Experts of a small language model.
Experts: 12 experts in each of 7 layers, 1 pick a token, a softmax router.
Below are experts of layer 3 (counted from 0) of a mixture-of-experts language model. Rows are named router (the router's row for the expert), gate (a neuron's input weights, with its number), up (a neuron's input weights, with its number), down (a neuron's output weights, with its number) and show model dimensions 0-255. Each number is 500 + 50 x the weight over its row's rms, rounded and kept within 0 to 999. Numbers have three digits each.
Before each expert's rows: a language model's description of what the expert responds to. This comes from a sample of Wikipedia text that the model never trained on.

# expert 8
What it handles: Prepositions. Prepositions following nouns or verbs in prose, such as in, of, to, on, for, as in known for her work in.
router:362496506522516430512539520512536490467520356410482491525524517522469546515483488619550530486533512495516546535524490456466508517609539473510512536517572565565527522505470526519468605440544552472486478348492448526563500456471589518510432521524566492471568498554500540507357491428427457515466517553445460440441544550494507426561502520505447468534523609515521588467511571507378529435469579534564511507449620486477434529513496522577421488463521475531459477448547555474424547520515551534497465463532551531506577498451460421566536379589487643502587588515477519518468521458526581406523580512487561498493536531499503438445449494530469488490468530454517481546466537535472437490446560439511605374515487484528515464510566401496468533543417513500543495460597530544415464441487512
gate0:533447464455422451545556524489476584531528512443512475554508579585475577456576536399465444523503467488544440463486465438462533513578598492504536528536516608555481484478530512512489552543461577612475554509501541487547499498489515483527434515577503428403542508495471440451508551539533515598565494511462536451490506569465647517426485436517474475483463532496525489496534447542489433447387527505513496577476532458490513506443483468463420524403514519412441525438509509471428530541517444388506466486471455481469439457605508474504542484528502455493494527606468510452506430550469623486482496385479590515511566441516511485632456430485509419441603419537533514515495390542473453533511596542554492524488460453464428574451502498570606452551508386465521536554559470564506513573547395
up0:525511439488419420580468434467502442459552535499554570544483533546542430577427489515542378486566552584558503495570477368470487584534479488466483497497531463518528452465560552486470417453540492630618630494439517555533520464496520484529509523572506509544454550521548477424476508561453556560525505468458514548456505491419516530592564433469446470461488523476475499499517517437455470502594543477581513526498471434538500475486486532604487533478492514516511513452595512572456512484423464491561475514377574604442475537416459465479489442499493489524510535512409458496492417510461584431427584416548540399457482563497440423555551538497519530353417498494458463451450405517469478471417407446474549447466553531561510479486481460486480421518486501528602523505575424527506559481495465
down0:396591391423525508508459549576583470475488422506521520491435445478540528517506521599573541556582554568475569585540483441464493516445534449458489467482441486498505490512468489432497429475497516411554453474400488485497499520497439449512496547460406561576418484488488545456491448557473415470460488524465566505499508459590485505582554497538509509542521532469458631457500473530487577589494424517514556539508388519486510481535567529517583445507607510591415492504464506531510455388490510550472529489459494539484476523406412480548453452456428562423514473445489503644573532518517450490482569509426525542422535484496550420497557489508516531463492483546349517444516529474553517527445442443440482438489508496630523511484447383541440454487475491616572442506516532549428497574466481

# expert 10
What it handles: Leading number digits. First digit of numbers, especially years, scores and decimal coordinates, such as 1 in 1985 or 1314; also some place names like Angeles.
router:453476566538499479484474584544478399475480480436558425568523450525504551549474472515548488587559477398519524540538470432486559563572525506533547519510526530562480523597411455461536516474508644535468418433579520487575514551449511495535437503554507540448494492561511462526393493396535545437482519465416490444490419571457491529553551612474460474521514502598476539456514512593463457489518586489533538428560548443425532499490513567450519508473588536538489537446585564536515575493497529484494421438570476588505538499492502476491488411519521558461590546472488585450505590466620569488424532558469551577488523513501523389552453503519542536441448512474538521542501527496511556515499510458538621509486520530469416467513443434494501549542453571466574487400543516495386405394453434
gate0:527549536528394542537422547510509457582555468392507485542528547477517542453460507517478445525551523527480499433513562505451435509529494501520573514557561501597470517638473444594495503458485494566605546495484488452527478526448567499492472502453364569420579450564477511472526468514447537510469434511417553511407544585556536571483442435509562540429476473503519556542460589472481474452535446460517500460543476536504655427430505473488593453541460498572415548444513493522557511562391386433503427515516479576494446551523425380438497450516507537480495486500502520624483454547493413512521498531502484547530468515474522476552495514474547504566484505404486471547410424541577468455526557506463553517524549492544545379424496496516557536462452464570493436443493567573567507402545517
up0:485563503550521412503461472487499528457517621523470521435466507499515409481461476517579503449530569542481459548511486449478397459485454511484592489608437503433520552492515507467440520520530530408437506452502541478521507537484561536563548433488575407546532551512581500471448534425502461490439467533608531534515531507561484496439506507538463454473472514451586518483474589414519480520428543450550519551408571570458376461538519503506525476481545597492515525460472404550566496551569600554584486575474569483544495545427588491424535546568509546513492453540465408516534593518585664510551530507518531575495466495567548483536463477454482448498476517465463504482520493534567558589581460572607470512516528463439585530444417560489510535508444529407535532536613531536490392597493507
down0:544430472464400510561546501540475467539397544512520473512513451579497476468492480488489481445458459486504489486568542481551566402450506490486443519394526511530389551479469446479484512482493580499540507549471448523537443443601602582555567492579501474488491554546501426467571404519539459465506544477528505506547418486440548589480406518522484483558505587465509488613413467496539501500541559558466553524548562477452522453536449610636548557511492533487526469520507567453531554423546488445567433516555413479498519526427461537467483439476500457512410466524520474480473499497433475605509483500475452499401533464469549506397601545516557546481524524472518485414485586525570518555468451612478621436493442441454572496505437525467569480525622575377487518530632492495537489515524510

# expert 9
What it handles: Consonant name pieces. Consonant-led pieces continuing personal names, often Asian or foreign, after an initial letter, like Ng, Yew, Yining; also New York, Hong Kong.
router:532487535554502510536591531529549464497550486507505492516446505563477419488563481450533460581508505472515525483584504467501514564476473454414543487515515402555419559460525493526535548463475470468445473499510456516467427465414533482472457536458403537536523477544582552511467548421471621467480475584500438417539525545436495455578594605537490555462533509572474447546472467531504622407540518484592419457456501612417497558610403445542427457559520415502518526475517478478495499581542489531422450474554438542494422511504500416520500469577598461406551564532504491429551418394467512461468466456493585452537445506524547482399488450518597454489456546532530578534449504433449518545510502528631510436504522537473561407531514508531521531569546540492519532549497460594424423541436501
gate0:463495476496475460534559443516581528442496555438540496585518508508448453432529511519597388488492585392474497432509571422502489525521567468457527436568556455465476542540527488492436383534617521423473547588430588513561336521477349421562506490523493398538425564553451520538534460527451572503481557469534524502484554563523424611580500494454535479521565545440528488470535496550474427419460497462457483429533477481455450537528445522578472481477482539568413513408562503510545465482539431394535470558473484442516498488511501450534507552496390540492537434469504417463505426520525497512465503555464458470524432496468530509429444577508530547478447470537539495480495468599528455480524502506470519562461469390584505517438548487476583488601528541518427520557507487498456384474489500
up0:579550506453448437563431494469509467456592524505492498594489533435475506471549474469545518401378484492423497489458425495553472464587495498459534543451541494588478504489547471447466507527574538485550510446460587495470463545510554455618500452599472572521494433496458562544483589456515486436467566496461591438572471444528524668493510584508578498549461593519531522452439551513573459479513476500461504494498544428492467411582487483454476480464414425546500494409517596423547503510528453416516468543482437521464504503511521506450477584417521476590584541548443434582467522472523522622484576542450408476518540474429494563491543535561488562514548460444551511425475531553524447533487526488525512616519515527577523492433475591480534477595480464544490475450556493610389492492503533
down0:481405487384483637532480426448440497498621598555552512518508556455458499487517499548478514544465560408461484453517550460527528521451435529549441569569477505539403517609494503539514483483534533538496534540471584442520516533456610465489477464584462487508532497507529521495479468422555524500539475451479500529449517497457507550563463417487483542480516516500548512568544506559519583530530494455481517370413495594578492454571409451464438579581553532442443541560409480483485446508538493506422496491547480478487555523493452472501529514490522557473446441481515448412493450608467465437566519541498456475459532470599525458468517529571525622457529396557546567561520451556475513445542507458452555545454585541520551471447673493573561590580529542530569472461454434469484468539437539